python train.py --d_shared_expert=192 --moe_layers=[0, 1, 2, 3, 4, 5, 6, 7, 8] --router_score="softmax" --normalize_top_k=true --n_groups=8 --tie_embeddings=false --lr=0.00752 --beta2=0.98 --batch_tokens=[32768, 65536] --seq_len=512 --train_tokens=588500000 --dataset="wikipedia_en"
Below are experts of layer 5 (counted from 0) of a mixture-of-experts language model. Rows are named router (the router's row for the expert) and show model dimensions 0-191. Each number is 128 + 24 x the weight over its row's rms, rounded and kept within 0 to 255.
Before each expert's rows: "comes before" lists some tokens at least twice as common just after its tokens as in all text. This comes from a sample of Wikipedia text that the model never trained on. Tokens count by the router's weight.

# expert 59
comes before: ",", ".", " and", "'s", " of", " ("
router [121 143 128 122 126 102 117 110 150 165 114 107 102 128 118 154 114 141 140 111 176 172 139 118 119 134 116 114 111 135 137 114 153 127 135 129 124 135 136 131  91 111  82 163 119  72 159 101 119 148 123  86 107 139 130 122 142 152 125 106  86 140 158 132 141 154  63 158  74  79 103 134 148 121 115 113 142 129 177 128 148 140 114 147  98 154 131 154 119 125 154 164  81  71 121 130 106  85 188 107  89 107 151 136 119 108 116 157 118 146 111 113  93 144 107 121 121 105 105 103 107 112  75 165  94 105  78 116  87 133 138 113 119 125 129  96 163  99 137 126 116 164 130 109  96 145 146  81 118 140 141 112 136  89 132  95 114 141  90 119 152 116 151 166  86 135 118 161 137 127 131 128  99 106  97 109 117 152 131 141 115 144 101 115 129 152 131 122  76 119 143 118]

# expert 46
comes before: ",", ".", " of", " in", " and", " was"
router [ 92 101 131 117 146  96 162 131 129 143 142 106  89 141 126 136  85 125 144 123 115 152 115  97  99  88 125 153 101 123  83  90 155 118  99 110 108 147 125 105 183 137 131 131 152 128 118 129 111 111 139 151 140 148 138 116 118 166 201 138 102 126 108 138 133 138 175 132 154  87 119 160 141 134 114 146 112 134 137 113 141 120 143 151 147  85 152 138 101  99 172  97  75 132 151  80 110 144 180 129  95 185 121  82 107 132  75 131 118 139 149  85 132 111 107 105 151 119 137 126 157 147 119 106 121 103  84 157 152 149 126 136 125  81 145 118 130 111 130 143 158 139 143 114 114 141 151  70 149 140 155 130 146 144 123 158 119 158 143 124 114 109 155 117 104 160 116  98 111 102 143 104 100  87 118 144 101  96 111  77 103 119 111 115 110  98 140 117 153 132 112 124]

# expert 9
comes before: "\n", " The", " He", " In", " It", " he"
router [132  82 135 144  95 136 172 147  99 129 120 143 139 103 127 150 157 127 157 114 131 147  92 169 153 107 159 126  96 180 112 142 146 159 118  82 145 125 126 116  91 145 145 104 146 129  98 139 102 131 169 150 124 146 166 108 114 127 106 112 116 158 122 109 101 105 162 134 106 134 112 108 171 116 152 102 160 127 171 108  92 134 170 145 144  94  92 129 145 132 114 146 138  93 105 136 142 179 169  86 129  88  94 138 126 106 152 122 103 160 105 110 165 121 112 119 146 102 150  97 126  89 128  78 110 116 129 162  96 151 137 151 122 152 106 127  95  84 135 144 160 131  91 154 123 148 156  80 101 143 125 130 114 126 139 139 181 155 104 107 116 159 118 122  90 134 139 116 105 124 148 125 132 132 102 155  83  91 132 148 163  91 133  97 120 136 123 103 165 135 145 128]

# expert 45
comes before: " of", " |", ",", ":", ".", " in"
router [100 115 137 123  91 127 144 128 139 135 141 109 103 149  87 135 104 147 107 147 114 140 141 118 144 115  69 151  83 103 121 110 151  84 151 144 153 124 106 113 172 117 113 125 160 130 122 112 154 108 172 103 114 193  95 133 140 140 185 121  82 132 139 149 149 100 153 139 129  98 102 154 133 124 104 169 119 118 110 117 150 108 152 110 100 100 158 124  99 118 135 116  80 114 128 137 135 134 134 114 133 125 130  64 123 141 101 175 156 131 100 116 112 130 111  80 119 129 147 105 108 126 134 107 113 103  79  99 118 139 136 140 139 122 134 138 157 139 110 113 176 135 185 142 120 157 153  99 131 140 115 100 120 139 134 128 131 146 130 128 153 144 142  98  83 151 103 143 178 117 135 114 165  91  74 153 145 183 135  91 134  81 128 103 121 123 131 153 131 161 100 155]

# expert 57
comes before: " the", " a", " his", " its", " their", " this"
router [ 96 175 143 142 134 107 102 105 155 155 147 127 169 102 169 130 109 111 130 156  87 107 119 163 126 129 160 120 145 170 106 156 106 137  91  94 148 113 150 117 171 126 130 124 153 110  97 137 128  97 117 116 120 125 123 107 123 117 146 127 152 130  87 150 159 147 135 152 166 164 162 110 130 120 185 165 129 126 123 124 185 131 136 147 149 129 188 134 104 141 129 114 158 103 129 102 112 158 149 159 150 155 139 138  87 131 112 129 182  90  98 159 152 133 116 109 122 130 125 129 131 101 104 119 130 156 132 124 114 128 116 108 115 155 160 123 113 105 112 168 168 117 124  82 148 137 102 121 104 125 105 126 130 164 170 120 103 111 114 100 129 109  80 117 154 100 135 139 173 118  70 133 109 139 162 179 130 111 114 183 126 152 132 134 141 149 155 161 155 105 114 157]

# expert 35
comes before: ":", " |", "|", " of", "==", " =="
router [114 135 122 122 118  91 135 167  59 168 116 117  97 120 124 170 118 204 103 135 155 130 139 125 116 159 108 129 121 156 171 125 156  95 133 131  96 100 114 131 154 153 105 124 143 134 105 109 111 112 156  80 144 118 104 136 114 105 136 159 124 131 135 133 117 134 113  75  79 140  82 154 174 110 108 124 109 141 137 127  78 105 126 114 116 163 127 135 132 125 132 110 109 107 109 119 169 165 161 118 149 155  79 125 136  97 147 142 143 157 106 129 100  96 116 132 127 127 153 106 129 119 105 107 165 165 130 132 112 139 122 139 121 125 159 146 155 156 149  85 102 112 112 182 108 140  98 137 119  74 122 142 111 123 129 188 125 112 150 135 127 164 158  80 183 112 117 133 134  86 127 119 113 132 134 139 147 137 145 123 115 115 126 110 111 138 106 127 165 169 171 132]

# expert 56
comes before: ",", ".", " and", " (", "'s", " States"
router [139 139 131 139 116 119 128 148 119 157 105 112  90 147 105 137 103 129 149 106 147 172 144 107 113 136 120  96 106 148 116 109 120 106 120 122 115 141 130 129  88 137  93 150 123  74 170 119 102 131 106 132 104 143 110 159 124 161 109  78 127 121 144 137 142 118  84 135 108  83 104 148 143 130 134 153 161 154 172 130 172 144 137 125  75 148  92 132 120 127 144 172  98 111 112 136 159  83 135 133 104  94 160 119 116  94 111 141 132 109  96 116 102 173 110 130 161  87  64  94  91 114 110 166  95 129  91 121 100 129 106  98 146 133 135 114 137  99 133  98 117 162 115  76 125 136 124 105 134 120 119 135 123 104 154 130 137 139  87 111 124 153 159 157  90 138 157 161 162 120 103 154  81 125 109  85 140 169 133 132 112 127 160 100 151 153 114 122  86 124 157 149]

# expert 23
comes before: "\n", " |", " ", " 0", " 1", ";"
router [165 122 144 153 105 156 161 117 112 104  98 129 130 121  95 134 101 157 147 148 130 116 129 150 115 110 136 111 131 143 150 152 137  84 142 167 103 166 131 113 166 129 160  97 129 152 121 115 106 145  99 106  96 179 135 183 129 106 104 128  95 157 148 155  96 117 142 146 113 102 196 103 121 122 118 106  98 162 165 103 115 121  86 116 108  84 122 171 127 163 130 121 161 125  98 132 140 152 142 151 129 155 158 174 119 144 111 113 176  86 120 135 145 103 158 142 144  93 121 122 115  96 164 123 134 133 159 118 128 131 137 137 133 149 130 123 143 116 120 104  86 126 131 150 129 138 115  78 106  96 183 104 116 154 134 126 123 121  94 123 150 169  78  84 165 105 174 139 154 138 152 108 138 149 160 107 149 118 160  98  94 153 149 124  98 133 132 148 122 149 128 124]

# expert 61
comes before: " the", " a", " his", " its", " their", " an"
router [139 110 142 114 125 127 122 166 156 125 112 145 150 111 166  84 159 122 131 143 134 114 151 152 169 147 162 197 142 138 106 135 118 138 116  80 120 107 168 129 117  84 102 120 125 140 107  92 146 131 128 113 152  86 101 105 128 108 123 124 128 129 138 143 174 165 143 119 158 159 131 141 140 136 154 116  89 149 128 189 164 139 145 148  93 132 148 151 102 134 112 137 136 125 128 109 113  93 152 143 132 142 155 138 153 100 120 120 130 112 125 134 140  98 155 154 118 132 146 161  79 119 122 162 152 130 128 137 135 128 117 164 123  78 115  89  85  99 160 147 164  88 124 155 123 143 101 166 112  84 149 121 153 131 136  94 158  75 150 110 117 110  78 139 154 145 106 121 119  73  79 122 107 129 159 105 119 128 142 135 114 164 175 121 136 132 131 109 133 110 104 183]

# expert 36
comes before: " ", "\n", " 1", " 0", " 2", " 3"
router [149 167 152 116 116  88 130 130 139 123 138 154 142 100 158 118 164 114 161 141  83 121 156  78 155 116 105 147 140 118 112 118 134 122 124 160 198 132 160 137  79 134 170 122 103 115 162 106  89 100 142 137 111 122 118 103 109 115 180 127 122 160 104 147 152 113 141 136 116 163 107 103  85 127 148 100 101  80 107 145 151 126  88 134 136 102 104  90 136 145  99 113 128 146  99 123 124 105 102 115 130 163 131 134 113 108 150  99 117 140  82 106 109 155 167 155 116 124 117  97 100 145 117 141 129  97 162 150 131 151 129 134 159 133 174 109 132 165 132 100 127 122 178 142 135 153 119 113 111 133 121  95  98 145 184 165 107 147 137 107 165 133 168 135 103 111 122 125 164 118 152  81 128 145 110 169 137 132 147 165 119 141 156 145 120 103 105 126 136 171 153 151]

# expert 51
comes before: " |", "0", "5", "1", "7", "3"
router [145 107 129 142 151 118 129 107 127 118 180 139 155 128 142 136 113 122 100 141 161 123 125 104 128 166 159 118 121 113 183 102 173 148 164 162  81 116 104 120 152 120 122 105 115 134 156 101 155 120 128 104 120 116 122 111 144 123 121 114 120 128 134 151 107  98 144 155 103 156 169 116 138 132 158 106 145 134 111 103 111 119 122 153 122 116 122 118 169 147 143 124 143 159 135 137 142 161 112  99 190  99 127 168 127 106  92 142 179 123 114 114 149 163 147 106 100 138 154 132  61  80 153 149 145 153 160  76 145 162 142 104 155 139 100 158 138 169 141 121 145 119 123 159 169 121 144 103 104  95 136 155 136 149 146 134 144 115  97 119 139 122 101 136 119 108 124 170 135 173 155 104 182 139  64  80 127 144 145 149 143 121 133 126 100 142 132 152 180 120 143 148]

# expert 21
comes before: "\n", " ", " 0", "-", " 1", " 2"
router [162 134 123 109  88 165  95 123  87 112 106 167 161 120 115 134 119 132 119 125 130 165 139 133 159 143 151 121 125 107 102 181 135 126 145 120 132 154 117 134 119 118 120 100 146 159  90 151 117 121  74  95 101 158 169 167 126 106 106 131 123 135 136 105 107 128 120 153  94 144 169 101 105  82 131  78 113 136 144 106 142 159 156 115  98 107  92 145 110 148 145 111 115 146 145 151 122 136 146 133 105 161 141 134 101 165 136 142 156 100  88 102 128 153 135 148 130 108 122 134 124 131 128  69 144 110 160 174 116 147 163 144 101 137 111  77 110  94 132 104 147 143 157 165 184 182  90 100 120 125 165 126  99 144 130 177 125 149 126 127 139 142  73  97 152 128 162 117 163 105 150 123 142 124 125 132 131 111 150 116 136 153 146  99 112 156 116 170  99 106 120 118]

# expert 52
comes before: " of", ".", ",", " and", " to", " in"
router [139 125 127 147 114 102 161  94 122 112 138  67 101 152 144 125 107 167 130 131 123 170 133  98 129 118  89 124  54 125 128  97 148 101 133 139 150 144 136 101 130 102 107 181 104 125 110 117 138 167 139 146 124 133 110 129 107 161 151 138 126 145 171 138 117 140  80 136 100 133 131 180  96 137  87 133 127 119 119 117 123  94 143 120 117 119 141 133 127 112 126 117 120  74 134 114 111 106 156 111 191  72 139  97 125 133  92 165 152 135 107 128 140 147 116 105 138 115 177 163 160 134 120  92 171  93 115 116 109 129 143 142 155 117 168  67 120 142 157 118 151 119 152 135 118 162 102  99 148 139 113  93 108 148 102 145 102 159 138 129 124  99 158 111 109 108 139 159  84 114 115 115 118 144 115 152 103 125 118  83 108 121 109 131 118  93 169 147 127 158  90 110]

# expert 63
comes before: " the", " a", " his", " he", " was", " its"
router [100 103 141 116 131 106 178 159  83 145  94 124 146  88 147  96 128 115 145 141 171 100 107 176 166 134 153 137 165 129  77 159 155 130  82 112 128  92 147 125  82 126 106 141 133 146 103 106 120 157 129 155 147  94 112 135 126  96 126  97 133 134 155 149 167 122 147 106 132 176 192 162 107 112 130 127 119 151 150 146 169 132 156 151 106  72 161 153  94 149 139 129 141 120 130 119 103 120 122 149 146 168 123 139 135 117 124 102 119 114 136 133 152 114 141 113 119 130 176 118 109 109 118 128 134 139 105 118 110 109 105 151 108 120 139 128 103  97 153  91 162  82  89 164 119 129 117 112 155 146 153 110 138 148 128 128 152 110 115 144 152  80  93 128 132 174 128 146 124 108  95 125 127 147 143 156  72 137 117 134 117 169 132  93 148 149 146 125 131  94  86 161]

# expert 47
comes before: " the", " be", " a", " to", " not", " his"
router [165 143  72 159 157 137 139 125 128  80 121 127 146 112 143 126 149 100  97 137 106 140 119 133 175 121 121 165  96 136 161 179  97 144 139 126 122 106 124 114  97 110 140 137 103 105 109 106  91 130 137 117 113  95 140 117 136 122 106  85 156 127 116 112 113 120 137 166 159 112 140 131 106 124 109 112 146 127 113 123  91 152 103 132 142 169 110  90 182 156 161 150 137 112 135 155 153 139 107 114 100 148 116 120 113 115 170 134 158 125 140 139 200  81 151  99 120 147  65 150 149 106 161 167 131 112 157 142 129 134  99 131 116 122 141 119 108 102 109 151  81  75 112 118 121 136 106 168 141 123 100 108 124 146  92 116 110 121 129  98 170 157 162 108 156 148  88 101 140 130  96 103 123 173 151 159  89 120 134 149 112 160 123 133 108 161  95 120 134 116 133 139]

# expert 44
comes before: " a", " the", " well", " \"", " an", " part"
router [107 108 136 145 174  90  97 120  72 138 116 153 147 110 123  89 128 107  91 125 106 155 174  99 113 134 138 101 151  95 104 149 156 125 152 118 117  99 121 146 105 131 145 158  85 130 103 126 129 146 118 117 137 100 142 139 132 126 115 103 169 127 111 166 112 143 130 149 137 115 136 152 103 115 152  90 129  79 137 169 114 108 123  68 167 104  93 115 126 136 120 168 143 111 105 141 121 138  96  88 110 130 115 139 150 136 128 101  98 168  90 137 129 145 138 143 153 140 101 150 126  90 111 114 118 153 149 122 156 121 153 153 107 136  95 158  93 145 127 148 151 155 162 120 120 101 171 144 137 134 108 174  76 127 155 138 108  85 155 160 130 119 135 107 167 117 158 116  92 132 145 122 191 144 123 127  88 123 107 165 103 144 174 137 101 143 113 157 140 118  99  93]